Weights of a small mixture-of-experts language model, trained from scratch on English Wikipedia: 4763 steps.
Below are experts of layer 5 (counted from 0) of a mixture-of-experts language model. Rows are named up (a neuron's input weights, with its number), down (a neuron's output weights, with its number) and show model dimensions 0-191. Each number is 128 + 24 x the weight over its row's rms, rounded and kept within 0 to 255.
Before each expert's rows: a language model's description of what the expert responds to; "raises" lists some tokens whose logits its average output raises strongly, later layers aside. This comes from a sample of Wikipedia text that the model never trained on.

# expert 42
Description: Commas, digits in years like 1913, opening parentheses, during, and capital initials W, M, S; also the colon in Kingdom: Animalia taxoboxes.
raises: "ish", ".", "I"
up0 [141 137 105 170 146 144 143 129 161  75 127 154  95 115 132  95 114 131 144 128 171 135 131  94 159 120 117 108 156 101 126 102 110 174 153  87 116  92 131 101  91 142 172 146 125 132  75 137 122 168 110 135 125  79 151 116 130 141 152 161 154 149 136 116 146  96 157 178 194 154 149  97 118 100 144 114 156 129 143 139 134 130 115  99 141 110 133 136 153 145 127 111 132  75 104 109 145 143 157 143 143 123  92 118 122 127 133 102 133 129 132  70 124 118 105 148 119 127 147 145 114 106 107 122  80 111 136 143 176 132 132 109 134 154  84  97 143 151 149 140 124 163 134  72 148  91 114  96 133 144 130 119 138 156 167 144 142 156 136 113 150 129 101 132 106 152 112 151 121 130 109 186 116 131 142 126  99  98 102 148  87 103 130 123 117 115 129 117 129  68 116 167]
down0 [ 99 100  81 200 124 116 124 131 117 139 138 104 134 111 152  76 133 128 137 123  96 126 166  98 104 122 140 134 108  99 137 152 164 144 114 127 100 130 150 145 135 146 148 178  79 115 130 116 122 118 194 137 100  91 142 151  98 114 154 114 160 123 125 111 120 134 143 160 136 134 127 129 179 153 126  65 106 163 107 163  92 142 152 196 142  97 110 154 132 171 118 144 107 113 132 125 111  89 134 120  92 156 101 144 118 121 149 136  86 107 145 142 146 168 120 153 104 137 161 112 113 175 115  81 138 106 135 150  96 115 157 130 147 123 119 120 114 122 142 144 115 151 125 117 127 114  78 104 145 109 121 115 135 105 137 118 154 146 147 138 108 122  99 168 129 120 151 146 129 102 141 138 120 159 108 172 131 156 169  94 115 138 137 150 137 106  71 117 126 136 138 101]

# expert 0
Description: Inner or final pieces of foreign personal and place names, plus common nouns like people, work, children, father; e.g. Volodymyr, Krasnoyarsk, Vladimir.
raises: "c", "ta", "ty"
up0 [189 112 161 109 113  90  80 161 121 143 118 150 128 144 160 114 171 148 123 121 125 125 124 106 187 139 158  83 102 110 157 178 120 128 114 154  80 152 178 136 105 138 133  71 126 154 125 145 106 163  99 100 104 141 105 120 156 133 146 129 130 148 139 164 168  97 152 101 129 155 117 128 105 147 101 173 131  99 134 123 127 130 114 158 163 161 110 161 135 123 135 124 100 115 104 137 147 106 127  86 123 121 104  86 105 123 102 115 140 146 147 108 145  87 142 146 136  98 107 139 114 130 115 129 127 179 123 110 127 113 117 142 108 149 127 155 152 125 107 147 129 129 157 160 124 164  73  85 107  93 147 111 148 157 143 128 134 128 140  58 139 113  88 124 144 140 149 126 106 128 143 122 156 154  98 151  91 137 145 151 117 121 131  91 135 109 125 168 118 144  93 120]
down0 [110 170 159 135 140  81 137 138 139 107 153 130 133 132 105 156 125 114 111 129 137 139  76 155 131 122 144 128  78  97 108 126 162 161  98  92 178 121 149 138 135 111 119 108 124 119 118 117 104 135 192 153 185 147 106 147 140 100 142 130 141 199  81 125 156 120 151 165 111 153 101 118  89 121 137  89  84 135 147 117 140 144 148 135 119 108 137 129 113 137 143 115 137 107  99 109 110 162 107 174  81 124 126 105 134 118 141  90 194 128 127 152  91 109 177 157 137  97 152 107 140 111 128  88 122 144 120 129 142  99 140 102 124 113 116 122 102 155  97 162 128 131  98 130 143  95 111 124 123 128 169  96 111 110 127 135 114 119 166 172 132 153 112 129 110 145 128 123 104 103 116 122 114 130 172 123 178 134 130 124 104 116 153 149 167 101 129 125 133  92 100  93]

# expert 21
Description: Line breaks ending table rows, paragraphs, headings and list lead-ins such as "as follows:", with occasional mid-sentence words like social, made.
raises: " she", " were", "—"
up0 [127 140 146 154 109 156 149  96 138 100 122 149 166 132 158  99 124 135 106  98 104 158 136 126 163 144 111 177  93 150 146 161 136 196 113 122 139 105 136  83 107 118 144 134 112 120 105 186 121 109 123 143 132  95 198 156 114 126 112 107 117 111 180 104 120 140 146 125 125 161 110 110  93 109 116  84 135  99 112 107 154 138 137 119  77 152 160 117 111 106 111 105 119 104  92 139 152 129 130 153 147 113 147 139 115 134 125 147 123 144 101 129 132 118  92 100  96 118 138 123 133  90 126 145 138 144 135  97 140  93 108  75 172 172 164 119 119 138 151 140 140 112 120 141 134 150  76 105 187  64 135 135 114 162  68 114 135 138 105 121 121 132 120 149 126 158 124 131 141  79 135 115 106 134 116 142 142 133 131 100 152 157 136 103 122 105 117 167 112  96 141 121]
down0 [109 144 144 134 123  72 138 143 147 144 130  96 114 136 146 132  95 128  77 142 145  85 139 127  92 158 123 105 147 147 143 104 117 123 151 112  93  99 130 121 188 119 131 150 128 143 135 116  89 123 134 132 120  80 149 187 180 135 124 147 132 156 132 155  97 135 150 111 178 152  73 161 128 120 159  89 115 115 153 164 130 115 137 141 116 151 132 124 176  72  82 163 118 142 149  96 145  94 139 108 108 111 150 126 113 131 139 102 147 126 152 108 136 113 146 121  88 120  84 161 114 124 114 108 131 123 128 159 142 105 143 174  91 107 141 124  76 118 161 153 125 128 131  90 137 139 137 144 143 102 187 109 106 114 150 167 126 109 125 113  91 146 136 170 121  83 152 104 125 121 130  85 163 150 139 119 124 121 102 128 120 120 135 111 148 119 129 172 155 118 156 131]

# expert 2
Description: Pieces inside capitalized codes, abbreviations and country names in tables and lists, such as USA, MPC, Germany, and country codes like POR, BUL.
raises: ")", ",", "E"
up0 [129 127 150 159 142 128 151 146  91 128 140 127 160 153 143 154 129  83  94 117 123 129 133 137 160 117  96 129 126  85 133 135 158 191 176 125 120 196 121 143 138 149 112 124 108 101 111 113 181 136  71  78 148 121 122 124 150 128 118 114 140 138 122 135 113  99 109 128  77 127 100 173 140 135 144 102 139 161 141 103 109 140  82  74 139 123 164 128 118  86 146 152 119 110 138 113 139 136  84 161 102 118 124 109 127 169 128 120 142 139 120 103 103 127  90 120 137 126 117 116  86 120 103 126  99 124 105 107 153 151 151 119 100 123 150 146 121 146 139 114  93 157  97 114 167 148 120 131 147 109 149  89 125 115 116 169 107 155 165 128 130 167  75 159 116 124 153 138 167 180 149 132  96 129 109 160 117 120 144 137  98 128 110 183 101 124 118 121 136 110 111 162]
down0 [148 151 116  88 125 191 127 113 138 136 155 154 158 116 100 127 158 120 144 143 102 129 138 174  98 107  48 125 128 128 134 103  85 136 151 137 183 120  93 139 116 139  81 135 112 127 161 134 118 130 117  80 139 169 154 146  76 123 104 102 143 120 131 137 165 140 138 126 126 136 116 124 131 128 113  92  87 150 115 101 167 127 134  99 127  97 133 126 120 145 145 164  94 128 143 138  71 122 123 146 118 177 128 118 121 106 171 107 120 115 151 137  97 137 145  97 125 148 116 158 145 125  85 106 142 111  74 118 122 146 149 131 129 106 133 137 125 142 125 137 166 124 141 144 173 148 192  95 132 127 130 119 113 129 144  48 140 161 139 145 112 150 141 146 103 115 152 141 157  96 118 153 101 119 135 143 120 133 119 126 132 123 181 131 110 158 128 129  86 120 160 112]

# expert 24
Description: Middle pieces of personal names (Fran in François, Fras in Fraser, Fred) and participles like known, published, reported before by.
raises: "er", "st", "ie"
up0 [ 64 115  93  82 109 111 152 121 142 115  85 147 109 184 150 123 135 153 129 154 106 143 163 145 161 120 155  97 150 131 138 170 167 115 144 111 143 117 151  89 152 123 109  89 142 127  94 188 126 118 115 119 162 165  95 104  84 148 135 134 142 157 113 157 130 149 176 105 134 136 149 122 202 148  80 133 130 127 140 124 144  83 110 119 142 107 127 132 152 137 157 149 176 138  76 144  78 107 156 105 131 110 111 115  89 132 104 152 116 163 149  77 123 144 125 109 117 107 133  92 123 117  81 114 157 127 131 125 147 131 127 115 139 132 169  89 116 123 134 131  99 114 136 115 127 149 146 103 118 118 135 119 151 117 164 142  96 106 105 139 146 124 122 181 102 131 138 132 131 105 145 141 142 142 159 164 150 129 103 150 139 104 126 140 119 142 136 166 132 152 107 124]
down0 [ 78  90  72 119 120 135 155 119 127 141 106 179 145  88  95 102 106 101 161 111 132 184 126 143  91 135 167 117 124 129 133 109 109 142 100  64 121 114 115 150  85 111 149 180 145 144 126 135 140 141 137 137  93 136 133 149 121 127 104 130 145 119 141 151  82 139 134 147 109 120 125 108  99  99 123 131 182 144 135 125 203 116 148 142 128 126 129 149 170 114 150 194 178 136 137 130 119 124 100 154  97 156 112 150 106 124  96 100 104 117 152 198 122  93 120 116 153 139 118  95 135 140 120 137 167 115 120 171 133 136 123 134 156 131 112 121  87 143  87 130  88 141 148 107 129 126  92 115 151 111 102 108 141 165 102 130 122  82 152 152 161 115 124 116  95 128 142 141 148 146 152 138 115 114 124 157 138 127 138 135 132 123 155 130 117 108  94 110 147 119 119 127]

# expert 11
Description: Consonant-cluster pieces that open a word, often inside compounds or names, such as Var-bl-a, Light-cl-iffe, foot-b-ridge, plus sentence-final periods.
raises: "ash", "ad", "as", "ich", "ot", "ore"
up0 [133 166 120 159 110  98 164 106 144  79  78 130 128 116 130 100 129  89 132 126 103 113 109  86 118 124 126 142 138 132 125 152 146 142 139 164 163 122  88 109 116 160  97 149 154 133 127 168 131  97 123  98  90  83 117 117 134 141 140 131 125 152 142 114 106 134 131 142 127 115 136 148 100 168  80 135 151 190 145 129  94 109 154 186 151 159 152  96 149 101 180 122 110 177  84 125 130 124 114 147 147 119 128 139 154 147 112 149 135 112 115 140  88 132 127 170 102 140 120 135 162 104 114 122 130 106 127  81 147 125 143 129 118 141 118 132 152 131 111 103 107 142 130 101 159 139 156 132 130 108 112 144  67 131 151 102 112 124 111 142 117 177  75 150 148 147 122 143 120  97 164  98 146 155 150  98 144 129 144 154 109 111 103 124 135 113 169  86  82 166  93 122]
down0 [127 125 157 138 161 158 168 113  97 111 121 113 126 153 104 149 151 101 128 120 107 133 156 153  92 152 114 150 134 119  88 114 127  92 132 118 162 127 140 116 137 111 137  81 133 129  74  93 103 165 133 139 112 112 127 125 130  89 160 153 157 154 130 167 142  93  80 135 112 143 138 119 161 105  92 121 140 130 181 123 157 123 141 147 163  91 122 141 126 143 168  70 151 136 130 184  75 136  78 153 135 132 104 111 135 119 145 106 130  93 113 117 110 115 136 140 137 136 162 116 132 124 128 147 121 126 122 119 146 105 125 161 116 126 134 151 150 164 107 128 105 132 167 110 165 132 118 120 115 124 154 124  80 138 124 170 129 172 111  57 136 109 112 116 177 103 160 154  67 124 114 170 125 137 143 130 118  95 132 130 135 109 121 118 125 155 150  61 122 138 105 142]

# expert 9
Description: Closing parentheses after country or team codes and qualifiers, e.g. (GDR), (hard), (UP), plus line breaks, commas and semicolons ending list items.
raises: " |", " then", " |\n", " and"
up0 [159 139 120 126 109 115 124 124  78 153  80 208 113 109 135 133 128 112 123 128 141 118 182 112 106 132 117 100 107 139  96 110 159 128 138 109 163 116  98 132 147  95 122 146 139 182 143  96 139 167 122 115 116 118 124 132 141 103 124 119 103 150  91 142 116 143 107 118 134 172 147 173  76 130 110 136 113  72 102 142 114 167 135 109 122 144  92 134 142 118 160 146 126  88 129 124 133 158 119 152 147 134  98 154 101  95 119 107  84 156 110 125 151 120  66 130 105 128 153 128 128 174 143 129 157 156 151  97 107 138 113 123 104 106 135 111 105 155 159  89 142 148 123 123 103 127 134  99 111 139 134  88 127 157 139 126 138 125 144 113 179 161  92 119  96 167 122 121 128 158 166 141 131 125 147 140 138 117 122 136 137 160 193  76 127 114 157 170 137 142 117 142]
down0 [126 103 148 134 126 137 145 157 133 111 179 138 113 113 111 104 119 107 107 175 118 146 172  91 106 183 118 129 107 116 126  92 140  78 125 129 117 140 150  63 159 115 125  96  83 131 153  98 115 165 149 145 128  91 151 129  92 120 161 136  88 171 132 144 162 139 138 138 153 160 163 124  81 103 127 141 119 132 116 118 152 119  88 106 139 181 100 106 118  83 105 108 166 131 136 128 139 143 143 155 130 137 109 139 146 113 110 159 118 161  91 160 162 114 140 111  90 124 133 137 103 113  99 127 199 158 115 118 116 131 132 167  75 121 110 111 133 145 140 107 111 128 140 155 110 107 144 160 109  96 120 162 118 153 136 142 103 121 107 135  96 107 177 161 104 106 162 149 103 101 154 120 157 157 138 137 101 136 151 135 150 129 130 120 113 134 106 122 105 104 110 148]

# expert 49
Description: Commas, of, with, which, who, where, including and table cell bars that open a following clause or field.
raises: "tain", "ly", "iment", "ens", "re"
up0 [137 157 158 159  90 107 129  94 157 116 105 179  92 115 121 104 104  63 104 183 127 115 110 119 170  82 102 125 133  95 141 114 148 169 137  97 118 127 127 111  80 110 132  96 183 147  90 154 147 129 132 113 146 158 144 111 138 131 139  81 121  90 113 113 123 123 122 106 105 107 148  98 125 150 162 153 126 121 154 144  93 165 133 119 121 162 108  71 136 143 114  93  96 115 101 146 135 122 111 119 122 136 129 160 121 102  84  97 130 178 146 105 135 126 133 132 134 116 108 163 147 106 163 114 135 158 143 110 135  91 105 129 141 112 139 122 154 103 130 103 120 133 147 127 109 111 112 146  89 119  78 148 139 153 131 145  94 111 103 124 147 143 111 117 113 133 151 142 156 152 116  92 100 174 133 146 155  84 133 165 118 146  86 150 150 153 158 121  95 115 103 129]
down0 [129  51  97 176 128 113  64 132 103  87 106 139 198 113 166 175 105 142 102  58 128 128  53 151 125  72 126 131 141  88 123 129 144  98 114 116 166 162 114 111 106 193 106 131 109  96 102 124 131 107 135 115 141  95 104 143  61 139 149 193 106 145 121 120 115 140 123 100 162 104 107 138 117 123 104 122 127 112 131 143 109 131 140  92  84 109 138 123 114 137  99 101 134 117 137 170 129 134 126  88 109 131 162 112 155 134 139 133 141 116 164 105 122 113 136 197  80 145 148 107 118 126 115 127 162  93 118 110 113 127 122 143 133 127 145 145 150 130 122 109 127 109 119 135 133 123 111 129 127 125 159 111 136 159 134 129 145 148 153 141 140 120 126 147 122 122 138 118 134 136 122 117 102 132 138 139 108 140 129 148 135 150 133 145 142 132 128 123 146  94 151 127]

# expert 35
Description: The leading 1 or other digits of years in dates and career spans, such as In 1637, Euro 1980, 18 November 1912, plus month names.
raises: "0", "st", "A", "9", "3", "5"
up0 [118 142 104 112 144 136 129 148 150 106 105 143 121 124 153  96  96 140 151 148 130 143 134 130 152 110 131 132  95 113 114 168  97 177 114 123 123 150 113 130 149 138 130 115  96 109 111 136 142 133 101 132 131 163 172  78 155 128 115 123 152  85 159 157 101 105 141 168 101 146 142 157 150 142 101 117 136 128 121 132  83 118 127 148 106 158  88 125 106 113 163 105 105 116  64  68 179 136 165 112 143  96 125 160 153 126  69 151 117 149 169 126 152 126 150 144 117 149 119 144 137 138 120  80 113 121 138 124 160 127  94 109 119 115 180  99 133  87 140 147 147 153  87 135 103 177 150 134  84 119 133 130 143 173 130 172  92 126 162 102 143 123 137 133 108 136 122 106 193 138 121 103 127 115 153 104 154 120 155 123 141 119 128 131 100  92 115 158  96 144 115 111]
down0 [ 99 149 102 120 120  85 111 144 135 149 163 126 115 130 157 132 123 148 122 116 127 136 137 139 107 138 138 145  83 155 112 105 107 110  87 141 155 121 170 113 194 131 116 159  87 162 154 120  67 149 135 127  93 114 115 121  92 105 132 127 108 159 171 112 110 152 140 137  98 144 143 117 140 159 145 101 155  93 158 108 141 137 108  56 114 124 136  86 134 149 116 146 161 136 148 149 144 159 123 123 145 139  89 159 158  95  99  88 136 115 169 155 163 159 154 142 164 133 133 110 139 148 158 138 105 139 166 151 155 104 135 132 135  95 131 133  94 143 100 122 112  63  93 107 158 113 103 122 144 105 138 142 105 113 144 168 127  90 137 129 142 125 168 125 126  86 116 143  94 133  91 130 122 167 122 118 132 102 172 116 137 121 152 117 149 104 114 116 114  80 133 117]